Experts of a small language model.
Training: a variant of Muon for the experts, 305M tokens, 4654 steps.
Below are experts of layer 3 (counted from 0) of a mixture-of-experts language model. Rows are named router (the router's row for the expert), gate (a neuron's input weights, with its number), up (a neuron's input weights, with its number) and show model dimensions 0-191. Each number is 128 + 32 x the weight over its row's rms, rounded and kept within 0 to 255.
Before each expert's rows: a language model's description of what the expert responds to. This comes from a sample of Wikipedia text that the model never trained on.

# expert 17
Main action verbs. Past-tense or infinitive main verbs after was, to, he, such as won, made, began, run, played, released.
router [160 121 130  70  47  84 146 136  88 137 139 116  85 177 132 203 137  49 169 157 149 133 121 171 133  86 116 133 150 135 162 129 135 105 119  91 195 137 116  55 102 111 115 134 170 113  81 126  95 194 132  97 114 105 114 110 132 118 127 147 126 139 135 137 132 121  95  97 114 124  48 115 139 161 141 188  86 141 101 187 130 154 137  78 138 143 118 158 140 187  93 123 113 135 126 118  86 110  85 190 136 102 184 118 197 107 143 216  57 132 120 144 138 157 136  62  66 152 100 151 149 154 120 148  69 177 116 108 157 146  80 105 185 108 115 138 159  99 144 119 130 171 123 102 120 131  96 172 133 167 134  50 115 169 136  63 184  82  76 149 110 117 140 120 189 139 121 148 128 109 106 135 140 132 149  90 132 131 167 104 135 136 157 140 126 124 117 139  83 138 119 114]
gate1 [146  64 116 114 102 118 212 135 117 165 189  88 123 166 133 108 153 153 133 140 160 163 137  96 118 120 114 154  82 106 116 128 143 109  91 152 111  74 135 147 174 128 152  52 160 110  98 158 107  90 160 176 104  75 148 176 137 113 124 176 149 103 106 166 119 120 112 108 121 177 128 138 127 139 179 150  98 136  98 140 158 110  83 155 162 149 117 115 120 134 116 155 145 168  94 108 148 145 142 140 164 124 148 134 201 123  81 118 173 154 147 123 166 114 110 153 140  83 108  92  95  95 188 133 141 117  81 175 134 144  92 152 148 109 136 129 116 133  50 110 229 100 115 145 110 156 101 150 126 131 237 131  70 106 140 156 116 177 121  67 132 134 130 108  88 149 108 188 108 156 158 144 150 123 150 116 122 104 167 115 180 226 107 145 174 140 132 168 102 122  63  80]
up1 [135 106 138 164 126 135 190 151 107  62 137 109 111 120 111 151 147 105 135 157 153 187 177 135 126 128  49 147  32 102 107 134  78 146 138 149 114 124 113 150 154 130 131  73 132 100 152 121  97 143 125 156  90  97 110 163 150 103 105  46  49 113  91 146 144  75 105 138 158 194 146 145 128 139 103 147  76 114 125 138 132 116 125 108  51 139 116 144 131 169 123  94  97 125 146 150  96 140 150 112 106 196 127 140 146 126  94 127  60  94 113 148  84 111 142 119 120 173  88 193 117 105 142 109 164  65 142 161 124 140 111 154 151 143 153 166 124 118  88 124 154 116  35 113 116 138 123 140 102 111 102 142 176 163 157 140 108  65 137 134 105 154 156 147 173 134  72 122 153 119 133 159  62 132 105 110 158 171  84  91  75 124 182 103 182 162 128 185 154 164  79  75]
gate2 [117 162 164 116  82  92 157 124  75 117 117 190 105 132 175 119  64 116 194 157 134 121  98 105 117 164 131 113  91 117 143 102 153 148 165 130 130 172 159 145 129 138  91 112  64 113  82 111  58  53 104 118 145 127 181 150 100  93 125 117 194 141 143 103 122 104 110  83 104 135  81 174 154 183 140 144 159 114 155 125 177 131 143 181  99 139 144 154  87  96 108 159 137 103 109 101 113 127 157 120 120 111 106 118 100  62  68 229  95  87 147 114 121 103 110  93 104 107 199 115 130 144 154 132 132 166 155 139 140 169 133 113 163  88 204 156  95 119 113 115 184 155 141 125 185 165 142 126 112 167 164  76 113 163 180 147 125 167  74 150 119 126 105 154 138 164 127 135 146 130 111 147  93  92  92 165 168  91 118  77 142 187 167 104  81 130 159 161 144  89  98 159]
up2 [171 107 151 162 152 117 111 139 200  92 102 121 107 140 125 139 149 131 129 110 143 166 197 114 132  69 148 129 206 167 122 142 166 131 130  84 120 120 139  99 109 141 148 123 177 105 174  92 185 213 169 123 127 150 132 120 153 120 137 119  77 150 116 152 174 155 169 140 183 110 135 162  80 104 151 150 122 155 128 147 103  96 104 100 132 124 127  49 198 139 120 126 129 144 152 140 179 149 108 136 110 126 126 135 119 182 187  49 181 138 138 175 127 119 141  94 117 117  11 158 167 139 188 174 111 159 119 131 134  84 181 132 135 163  82 114 142  96 152 111  70 119 150 137  82  98 139 125 183 125  93 149 130 172  58 122 159  84 137 119 113 149 120  83 124  95 132 124 127 152  99 143 161 178 132  87 110 192 174 157  93  96  94  91 155 119 134 131  96 165 116 105]
gate3 [152 143 181 201  88 150  63 110 160 105 138 130  70 109 167  95 147 166 116 160 169  97 126 123 132  59 139 133 114  80 141  85  89 171 134  88 103 120 148 108 121 164 139 161 130  56  99 127 169  55 123  76 111 135 124 103 119 149  86 139 100 149 139 121 152 110 127 102 132  95 131 178 121 153 145 183 129 118 152 117 149 133 154 172 144 131 133  67  80 174  81 123 154 141 133 125  57 176 131  86 123 137 139  53 125  51 105 122 135 134 116 151 123 107 120  76 153 130 100 118 127 154 125 114 193 125 208 125 110 148 151 142 167 114 108 119  99 136 148 153  95 190 157 162  97 188 102 152 170  92 145  90  83 144 129 107  83 121 135  78 168 153 116 133 157 163 112 164 112  90 136 136 104 117 101 133 149  62  75 136 152 169  77 210 179 154 131  89 133 128 163 138]
up3 [126 102 165  71 129  87 137 184 122 174 149 103 177 155 178  97  90 156 143 139  93 139 114 175 171 123 151 128 115  87 163 111 177 114 104 160 220 174 125  62 142 145 142 114 145 148 172 105  89 100 170 121 157 144 143 111 168 126 123 100 106 180 127 100 128 136 134  71 115  75 133 123 138 101 144  92 154 145  83 129 140 129 124  95  89  62  79 111 144 159  78 126 147 162 151 161 171 112 144  98 166 104  72 141  91  75 124 131  86 134  91 162 132 103 172 172 115 101 129 158 153 169 157 143 107 129  84 129 116 123 115 175 146  80 157 181 134 134 173 132  85 115 133 136 144  99 164 134  68 141 106  83 111 109  94 132 147 169 149  93 149  94 146 100  67  58  58 110  97  72 108 134 197 205 134 155 115 116 143 129  83 102 152 143 141  74 133 119 155 144 177 166]
gate4 [142 165 122 129  99 159 178 124 116  97 144 137 100 145 102 133 109 140 157 129 154 107 120 154 127 124 147 179 113 130 107  91  84 164 117  90  77 124 127 130  45 105 137 172 123 146 132 121  75 146 105 118 123 105 128 122 140 139 119 143  91 157 175 130 102 172 100 160  99 127 100 115 158 161 179 222 179  73  99 109  76 116 112  93 120 159 154 141 100 120 139 141 148  92 131 126  73 122 181  93 145 115 147 143 176  99  74 113 171  88 155 101 157 133 128 124  73  96  99 119 158 110 172 129 164 129  90  95 136 122 106 170 177 149 192 154 158 163 153  78 177 106 130 145 166 134  98 169 220 153 129  57 110 123 124 123 135 132 161 126  97 179 125 136  92 119  89 157 120 175  68 147 190  82 106 114  99 109 132  44 141  55 119  78 134 156 157 211 141 140 147 101]
up4 [179 155  89 126 108 151 115 169 122  82 100 116 120 154 137 123 119  87 155 166 118 129 166 127 154 180 147 154  96 152 161 155 113 155 116 140  71 162 131  68 136 123 172 137 147 177 157 156 107 164 107 123 156 142 134 182 101 120 144 164 104 165 136 182  85 142 125 130  91 152 138 122 167 179 147 174 156 114  58 110  95  96 145 166 156 110 109 130 131  88 144 148 123  91 128 162 118 158 123  83 112 109 169  78 193  96 130 128 141 124 106 109 108 148 190 141 128 156 119 144  86  79 175 154 197 144 112  51 229 180  70 178 152 129 118 133 133 172 141  92 188 141 101 178 139 123 102 153 163 169  95 158  64  93 142 124 121 131 121  92 171 181 108 137 132  85 101 146  96 150  89 164 145  92 109 156 116 117  73  55 103 161 118 132 176 141 115 169 169 105 159  99]
gate5 [167 141 103 103 108 128 117 114 147 182  79 120 131 159 143 102 132  84  57 155 106 160 183  93 158 116 129 150  91 143 140 107  84 104 131 193 112 151 107  83 217 126 162 112 103 159 140 155 116 166 173 113 126 156 110 133 182 197 155 145 121 142 147 110  88 165 140 174 140 139 142  88  75 173 111 110 104 147  97 136 137  67 107  98 160  93 180 103 128 154 116 121  97 188 110 167  85 136 129 120 143 134 142 147 121 132 124 143 154 120 138 139 131  26 191 114 160  88 130 148  92 159  72  84 118 144 132 106 113 166 128 126 105 180 134  77 104  67 118  94 118 119 117 151 131 144 158 156  65 145  73 150 156 102 144 108 167 140  85 106 150 134 149 137 132  94 130 126 153 149  59 129  71  67  84 195 140 162 145  89 124 146  79 108 158 190  86 164 171 117  85 114]
up5 [134 149 125 122 134 142 117 130 175 145  55 119 142  97  99  78 176  81 128 152 160 109 176 102 152 159  97 153  93 106 177 154 105 125  84 149  94 166 117 117 150 146 111 130 114  98 161 140 123 176 200 146 118 157 111 112 153 179 185 117 112 100 168  96 105 184 166 202 147  96 126 108 129 172 105 168  98 180  91 147 140 105 141 121 143  96 192 143 126 141 149 152 156 112 141 170 115 140 164 101 104 113 179 180  57  59 125 103 123 127 179 173 160 128 119 102 150 100 143 119 139 144 130  76 135 174 165 155  65 207 109 167  66 145 132  60 131  55 104  66 109 151 120 117  99 163 142 142  66 177 132 143 110 118 158 162 112 116 114 129 139 136 114 101  91 119 140  99 165 153  96 137  81  84 118 190 114 122 156 166 116 103 100 119 143 165 145 175 136  78 138  94]

# expert 1
Adjectives and word-middles. Descriptive adjectives after a, is, are, and middle or end pieces of split verbs, such as large, similar, impl-ant-ation, allev-iating.
router [104 163 105 122  90  92 188 123 118 113 138 139 130 195 120 137 136 124 161 157 160 155 143 159  90  95  86 142 183 167 169 149 123 151 113 112 144 145 125  41  85 154 141 176 101 142 134  90 109 161  89  63 146 101 138 140 127 128 153 127  67 102 145 123 129 104  47  93 124  65 117 133 140 135 113 113 119 131  54 156  93 130 126 132 154 139 101 144  54 139  88 129 158  83 126 154 127  66 134 139 172 112 154 147 131  89 151 215  62 127  86 140 158 161  95 124  85 146 165 123 174 166 141 159  66 173  92 112 130  90 125 136 181 119 147 107 164 152 163 167  91 173 123 133 138  71  43 141 109 131  88  86 156 126 124 135 186 111  65 192  85 146 143  95 141 165 124 114 117 135 129 135 127 115  83 110 125 147 147  92 102 142 162 151 124 136 130 137  96 204  98 112]
gate0 [148 105 156  94 121 156 128 101  92 117 139 155 176  92 111 100 157 129 117  88 137 118 173 144 141 156 117 137  69 148  78 130 119  92 111 153 153 180  83 110 114 149 119 139 119 106 135 147  87 128 139 155 122  49 160  96 210 124 130 139  67 107 158 153 188 164  61  87 112 117  78 139 150 133 142 107 105 136  75 208 127  95  88 149 123 152 114  74  69 128 141 114 124  59 204 153  79  80 144 117 111 147 138 102 157 145 177 126 122 118  78 174 116 197 102  74 103 140 170 137 114 143 102  77 167  96 105 150 161 149 111  66 178 173 192 134 121 180 108 141 118 129 120 152 169 181  76 136  98 114 139 125  99  98 122 127 205 110 105  93 120  99 107 194 123 109 135 135 148  62 122 122 130 144 147 107 129 102 118  90 125 131 107 146  64 155 113 157 134 119 165 114]
up0 [ 66  90 150 176 225 160  66 128  95  68 131 175  96 136 118 114 176 150 136 134 127 126 139 166 127  98 104 138 201 123 124 129 222 204  98 160 105  97 155 145  83  82 163 159 131 105 160 134 154  92 115 128 108 160 193 107 157 132  65 182 140 139 114 126 114 192  96 200 122 119  95 126 125  68  90 119 163 148  80 132 168 119  86 116 100 116 107 130 132 108  77 118 155 116 199 122 117 161 113 113 164 135 111 154 191 102 155 122  56 149 104  80 124 106 139 145  76 141 176 192 100 125 166  80 124  76 120  92 112 151  98 122  96 137 124 117 152  98 132 163 127 109 106  95 132 100 129 120 116 173 109 155  96 104  79 128 163 121 117 148 121 163 163 135 121 123 173 135 132 126 159 143  97 152 115 121 126 206 130 172 120 159 122 169 141 113 151 157 152 139 104 154]
gate1 [140 116 191 156  94  99 109 151 113 158 117 136 121 174 110 158 133 148 160 207 139 135 113 130 179 144 111 120 182 159  84 107 111 182 116 137 117 138 119  74 225 101 114 120 112 153 180  70 132  74 130  91 108 155 173 128 175 160 151 133 184 149 143 138 126 171  67 119 129  97 118 129  90  46 153  92 151 151 111 108 109  90  92 120 173 124 162 177 122 223 162 138 145 105 138 166 136 115 112  74 166  96 130 131 138 130 110 113 111 155  87 174 128 159  88 107 156 139 133 111 139 168  92 107 126  93 123 194 119 136 151 140 131 146 208 126  99 144 166 153  98 142 119 125  71  58 146 178 177 172 117 151 107  59 155 108 126 132 126 152 148  74 140  96  81 129 125 136 146 118 148 122 145  53 156 134  87 121 122 113  99 127  64 102 116 119  93 109 144 138 189 151]
up1 [148 110  88 125 135  80  87  98 158 162 134 106 133 117 123 122 132  70 170 163 159 160 118  37 160 136 164  93 175 175 107 166 112 182 107  56 177 152 116 139 152 154 149  96 125  69 135  84 119  80 162 102 111 115 151 182 126 165 134 111 133 182  60 136 119 128 150  71 116 134 124 143 100 119 147 182 114  92  82 180 108 119  99 135 138 112 109 148  87 118  81 127 211 125 126 122 132 165  77 125 156 132  91 122 148  82 119 123 144 177  92 210 131 144  93  70 155 102 120 128 142 109 178 111 137 129 150 118 158 145 144 107 142 127 173 118  68 179 133  97 120  98 130 111 143 139 128 153 144 134 128 114 174 158 106 121 158 163 153 139 173 123 187 118 114 133 104 132 163  96 155 127 159 124  53 127  48 207  85  86 172 100 171 111 135 188 135 117 101 101 131 160]
gate2 [ 85  96  79 115 123 104  88 125 135 141 188 100 123 144 126  82 158 157  76 159 158 104 111 108 105 124 126 118 158 114 147  98  85 208 116 156  94 172 145 150 136 100 127 190 120  99 102 155 131  97 168 149 118 111 124  90 109 167 132 178  94 139 193 122 107 100 144 142 137 143  98  59 118  68 125  75 183 129  94 180 146 181 154 162  96 156  99  50 112 111 149  84 104 143 122 180 207 135  64 183 135 148 136 101 125 103 111  67 180 160  99 151 125 128  95 162 128 107  97  83 172 164 185 123 136 172 140 101 172 145  87 149 130 141 183 107 143  55 167 130 165 106  97 127 150  79 178 169 123 129 173 133 108 145 135 127  94 121 123  91 110 192 181 161 106 149 112 105 118 128 117  80 120 127 124 148 137 102 119 138 102 111 106 134 130  89  65 134 108 132 103  74]
up2 [168 108 119 126 161  97 100  96 128 146  84 195 119 161 183  94 131 129 152 107 148 161 104  93 111 157 158  64 155 132 143 144 141 167 101 104 190 102 122  95 102  91 133 175 112 157 116 176 152  65 120 161 134 117 104 110 196 151 139 225 103 129 185 121 116 180 157 143 195 151  83 127 128 131 147 112 180 118 102 162 144 169  90 171 148 116 117  76  96 106 104  95  97 154 132 179 157 155  92 168 143 130 147 131 179 105 162 136 122 202 127 133  97 137 197 132  79 193 123 133 126 111 137 139 125 168 137 170 183  71 172  81 100  88 172 145 196 134 154 136 141 155 111 183 154 162 143 145 155 153 129 153 150 132 168 130 146 170  87 121 159 123 129 134 134 143 152 142 182 175 132 117 107 106 144 120 163 115 155 113  82 112 156 117 194  77  88 170 120  83 117 124]
gate3 [140 124 132 114 120 188 115 135 100 117 126  90 121 118  88 131  86  99 121 146  92 127 170 140  82 123 157 160 130  89 155 140 150 110 156 135 146 112 180  85 117 180  91  85 109 113 131 141 113 149 108  67 151 160 120 143 146 162  93  93 131 105 188  77 141  87 129  84 141  93 145 133 181 172  82 161 155  97 129  93 101 100 162 142 138 100 104 127 157 155 122 156 113 109 112 157 139  86  84 112 153 129 132 144 150 128 116 175 135 143 148 114  96  88 117 133 111 174 209 168 196 164 151 132 138 141 123 111 135 137 121 110 184 139 151 133 139 130  96 147  91 113 189  64 176  76 114  42 131  88  45 134  89  71 156  86 109 114  51 193 108 170 146 168  85 153 126 169 131 153 121 181 136 166 151 105 106  88 139  75  97  82  77 177  96 142 145 125 114  53  87 113]
up3 [144  95 158 114 118 175 112 130  98 151  84  63 126 125  99 148  66 122 193 192 111  96 104 125  96 146  95 168  97  93 167 126 202 111 107 106 116 105 120  94  54 165 104 108 133 119 177 141 134 140 138 132 132 196  70 169 171 177  89 103 109  99 122  77  89 112 167 123 119  91 123  71 129 125  94 107 176  96 118 101  98  98 149 154  86 149 145 121 158 123 144 148 121 184 162 163 143 163  75 139 137  87  89 138 132 125 101 147 116  99 113 155 105 108 119 124 106 118 115 137 190 123 120 140 160  89 131  87 180 104 147 155 148 109 138 132 138 105  76 150 170 143  98 123 183  99 142 119  92 108  57 136 197  69 152 113  67  97 113 186 122  95 163 113 128 133  75 136 125 145 136 169 153 111  94 123 137  52 166 156  61 129  65 138 149 119 168 107 133  78 171 158]
gate4 [166 144 111 103 193 198 130 149 124 110  91  71 167 124 141 123 116 157  93 115  84  91 213 140 150 124 193 178 142  90 163 104  73 138 139  93  86 130 139  53  83 209  86 117 115 152 149 106 139  82 144  83 121 129 196 167 117 111 197 170 173 106 135 111 144 128  70 144  93 117 112 128 173 204 125 175 135 100 110 157 112 146 114 140 150 103 145 160  61 130 184 167 139 146 161 117  93 199 103 126 163 147 134 160 120 118  97 112 187 146 205 159 171 164 115 158 100  98 131 157 151 142 104 174 126 121  94 148 120 132 145 107  94 176 135 127 123 111 121  92 106  95 138 119 104 132 127 128 153 152 133 113 161 134 108  82 187  74 143 129 177 121 104 113 111 131 150  92 168 137 132 156 150 106 135 126 166 173 139 106 101 102 106 173 122 121 162 122 113  71  79 132]
up4 [123 174 122 104 172 146 106  95 152 123 138  96 153 106 136 109 114 105 158  74 146  76 183 114 124 144 112 141 140 178 211 141 123  89 170  94 117 114 134 113 161 150 137 142  76  83  76 128 131 152 127 122 107 132 101 103  66  52  85 116 115 144 115 126  71 168 172 121 145 130 140 195 142 101  97 147 161  80 143  99  87 137 171 169 126 131 115 115  77 131  76 132 133 169 114 144  99 111  98 105 115 108 153 161 113 147  90  97 188 194 139 101 122 146 140 135 140  49 153 200  99 113 130 131 115 113 114 111  61 147 117 157 118 124 112 156 150  71  48 151 121  77 106 152 187 109 157 104 123  70  74 148  87 133 104 104 192 101  81 100 109 115 143 108 112 157 176 170  84 103 119 104 167 136  87 109 164 142 181 127 110 173 167 101 177  93 118 175 144  97 108 127]

# expert 3
Subject pronouns and head nouns. Sentence subjects and head nouns right after the or his, such as it, he, they, name, film, species, location.
router [154 136 101 103  96 113 167 116 123 153 176 138  99 150 150 121 119 113 161 115  99 161 144 183 119 113 107 141 117 164 183 122  58 118 151 128 165  82 190 102 103 147 114 145 204 128  95 103  91 207  94  81 149 160 174 168  82 149 130 159  62  71 170  80 149 113 114 150 141  84  68 136 144 162 123 163 109 157  75 171  99 128  78 147 133 127  80 125 134 170 144 203 152  84 108 116  49 133 115 168 198 118 137 191 116  75 126 121  87 167 103 145 141 139 147 136 111 166 106 134 133 144 138 116  67 171  96 136 161  96 108 129 177 141 193  98 161 123 159 171 103 132 110 116 123 101 133 145 148 125 103  72  83 179 162 137 142 104  85 151 110 154 106 100 127 115 142 130 105 117  61 166 129 165 116  87 136 207 142 101 168 124 127 124  98 121 143 150 136 162 101 143]
gate1 [ 98 142 133 202 126 148 116 116 153 171 144 128 190 102 158 129  91  88 159  90 167 171  68  57 110 141  93 111 113 104 106 109 118 131  55 169 159 147 184 102 118 144 121 132  74 118 142 154  96 130 108 122  79 184  51 176 168 153 110  55 136 141 167 161  90 148 108 134 157 162 158 139 137 168 118 132 124 118 163  94  97  79 120  77 175 161  84 138 109 120 177 130  74 121 146  86 152 128 129  63 160 179 127 181 119 156 171 164 159  98 116 118 122 211 110 147 177 148 120 121 150 137 103 133 135 135 102  67 101  68 153 127 133 157 135  94 106 109  85 102 154 162 133 142 155 110 137 173 128 113 167 158 145 194 150 202 141 125 153 131 154 131 154  79 126 154  90  93 177  64 122 134 155 107 121 112 139 159 132 103 146 167 126 137 139  78 151 106  85 107 147 114]
up1 [102 135 100 124  98 155  34 116 155 178 199  95 154  84 158 112  91 124  99 113 104 162 119  88  94 116 180 110 115 171 201 141 101 156  88 182 135 141 115 122  90 129 154 111 110 101 194 131 105 103 145 111 131 147  76 127 121  94  87 143 134 176  96 162 148 146 156 137 121 115 112 147 140 139 168 132 149 176 127 156 135 103 125  94 134 103   0 107 106  79 151 145 101 140 118 123 127 153 134 133 169 131 135 110 125 147 168  80 180 116 102 102 128 173 161 109 212 142 134 128 118 122 103 169 139 119 179 162 122 130 124 135 114 150 101 112 134 122 107 112 184 161 200 182 151 104 135 128  98 132 180 100 141 135 118  91 105 130 124 149 124 155 140 119 110 161 128 178 119 103 112 106 106 114 175 147 123 160 167 184 149 176 135 223 186  99 114 115  54  93 195 129]
gate2 [160 169 119  83 149 124 148 155 147 154 138 138 110 134 146 220  80 146 138  89 102 118  85 132 121 145 142 108 174 144 127 148 117 122 101 178 109 160 139 152 126 107  86  70  95 123 126  83 148 147 137 166 177 147 136 161 101 111 223 145 121 101 126 145 172 124 104 124 158 180  89 121 145 105 109 115  71 115 130  71 122 124 132 136 161 110 129 141  60 149 135  91 128  95 143  69 133 150 154 167 149  78  87 151 134 158 140 156 171 107  84 108 167 155 143 109  44  87 131 149  75 153 160 140 162 109 137 208 124 114 168  32  76 157 109 126 162 107 161 115 138 151 122 103  92 149 155  80 134 138 113 122 134 156  69 177 108  59 152 148 141  78 176  92  72 158 123 200 117 138 136 125 143 133 139 143 144 101 103 132 140 137  62 163 108 130  96 120  59 149  95 157]
up2 [ 80 111  48 131 110 130 144 141 139  86  74 117  87 144 193 176 153 100 132  64 108 114 157 184  99 138  93 151  89 158 142 116 187  94 110 123  37 184 182 137 152 155 133 121 111 131 135 151 151  43 135 163  95 123 104 106  51 100 132 144 143 157  96  94 113 106 161 168 120 117 135 166 149  90 133 114 105 143 106  85 115 185  75 138 134  78 144 131 174 169  85 151  96 160 159  84 122 154 152 140  76 173 126  40 166 160 145  99 120 145 155  65 154 113 138 161 169 125  85 164 167  98 123 125  81  99 205 140 143 105 165 126 117 147 146  96 171 112 106 106  97 136 155  57 137 112 151 104 154  87 106 138 114  86 180 112 147 163 141 169 107 150 124 102 137  72 110 148 117 131 133 112 137 115 100 118 153 159 103 164 149 126 106 138 127 161  95  92 141 163 113 114]
gate3 [146 121  81 133 100 128  99 149  98 115 153 122 141 133  91 119 144 145 122  96 146 131 163 120 165 201  80 134 174 169 173  92 131 107 150 162 142 144 138 133  88 174 167 160 150 109  87 122 132 148 142 141 152 141 169 135 154 125 146 165  91 154  98 123 107 151 179 134 117 101 124 138 125 147 139 137 160 134 102 117 123 171 152 113 138 123 102 140  97 152 100 175 158 140 134  88 132  96 122 159  84  73  93 100 134 133 136 122 109  75  99  69  95 139 144 103  62 145 167 157  62 171  80  90 158 149 109  99 161  54 137 185 189 164 126  60 151 113 161 171 133 167  71  61  95 144 116 128 106 120 107  92 140  87 205 119 187 112 109  95  95  99 165 127 145 133 184 119  74 178 163 140  83  82 103 166 163 168  32 151 105 175 122 148 115 143  98 159  94 149  84  81]
up3 [152 154 129 142 166 107 117 132 137 131  80  91 123 147 167 108 119 143 136 157 126  97  92 118 125 139 187 128  83  66 168 152 101 150 103  91 151 134 124 102 116  88 130 113 154 128 165 144 110 125  66 118 125  53 100  65  95 163 151 113 128 122 213  98 150 109 100 140 159 135  98  96  49 125 114 152 116 137 158 135 130 102 134 141 139 167 151 114 148 118 144 119 121  67 113 167 111 199 135 122 182 160  91 179 139 100 132  53  84 187 160 119 197 129 159 171 167 149 114 109 125 172 165 160 150 138 180 169 145 189  80 108  83 138 109 179 103 143  94  80  84 112 174 188 112 108 160 154 107 107 181 196 104 145  85 117 118 126 124 159 190 110  69 111 139 126 144 126 141 110  97 133 153 148 126 102 121  79 207  86 153 176 133 121 153 112 131 122 125 119 193 144]
gate4 [145  86 193  92  95  84 104 126 167 162 201 117  83 194  91 172 105 154 113 127 133 108 152 125 151 126 133 102 133 128  42 129 160 132 141 127 143 167 143 171 129 157 111 133 153 109 102 158  99 133 107 153 174 114 113 121  88 105  85 135 118 148 167 106  73 137 118 121  67  69 151 125 137 155 132 143 131  96  94  95 118 122 119 105 174  80 101  91  92 117 111  80 154  63 172 172  99  98  74  89  93 102 116 171 105  81 192  88 178 168 134 187 124  98 132 120 122 101 126  94 131 128 125 115 152 216 121  95  71 103 190 137 189  98 101 124 138 139 174  86 136 177  98 105 131 112 140 114  91 137 136  56 120  94 119 154  90 163 104 108 141 136 114 109 165 154 139 204 121 129 173 159 152 142 135 162  88 143 143  88 146 118 195 137 133 115 183 165 127  89 121 140]
up4 [196 100 119 156 175  98 104 150 148 109  95 153 151 102 135 106 164 165 129 159 160  85 114 112  95 131 164 126 113 127 125 132 165  99 118  90  60 193  88 105  63 166 178 132 179 119 168 107 120 166 121 103 109  84 102 178 146 126 133 169 120 105 141 142 143 112 146  85 177 115 153 174  96 127 230  97 150 126 176 153 105 108 124 121 108 148 180 200 108 133 113 138 114 117  95 103 152 128 140 107 172  91  89 112 139 151 127 138 148 150 101 112 182 106 159 113 151 114  94 151 144 222 138 128  83 180 166 116 105 156  64 110  77 107 181 162 122 143  74 151 116 114 151 116 110 156  77 121 148 122  89 149 122 126 168  93 156 100 116 148 189 144 118 153 168 128 157  84 146 133 158 134  79 234 128 119 104 100 163 154 110  93 108 102 188 126 109 137 153  95  83 102]
gate5 [164 149 121  65  76 128 160 108 121 131  66 161 160  81 255 184  53 101 166 100 118 103 105 150  94 121 111 167 141  84 138 131 134 148  90 126  91 120 172 112 114  94 119 142 110 123 124 124 100  91 164 107 165 138 119 119 127  88 199 125 102  84 213 181 159  70 114 123  91 126 109 113 142 139  95 147 165  68 155 115 137 115 134 150  98 144 113 174 126 171 118  91 134  87 125 142 138 129  99 205  92  82 141 106 155 104 122 121 130 119 140 124 108 154 124 148 146 173 142 130 138  49 139 136 147  86 101 123 136 138 164 175  83 132  86 121 126 140 159 200  53 148 127  70 146 170 126 134 163 135  94 128 147 162  65  97  89 142 169 169  82 153 141 106 126 112 140 145 127 142 176 109 104 116 141 100 121 177 129 144 156 118 138 122 113  81 111 110  87 163  92 149]
up5 [131 133 156 176 149 141 102 174 115 132 115  88 109 219  91  77 179 234 151 129 126 138 168  99 155  87 149 149 127 130 118 123 107 119 149 139 118 166  80 139 171 154 180 121 136 145 105  87 188 165 140 174 104 159 131  94 165 129 186 189  89 141 114 153 156 128  94  61 140 132 153 112 101 154 118 132  88 169  80 177 119 109  70  94  57 129 175 138 144 126  95 107 123 166 151 127 112 123 124 112 140 141 126 114  97 138 112 148  83 108 145 133 113 129 125  31  83 151  58 130 123 142  98 117  73 117 115 146 108 184  97 145 154 141 119 178 122 146 105  82 165 118 108 175 126  88 121 130  69 137 165 177 165  92 140 115  94 170  98  97 131 143  94 104 182 139 132 119 133 133 124 108  90 132 122 131  87 132  92 110  92 127  95 118 188 165 151  97 196 131 134  62]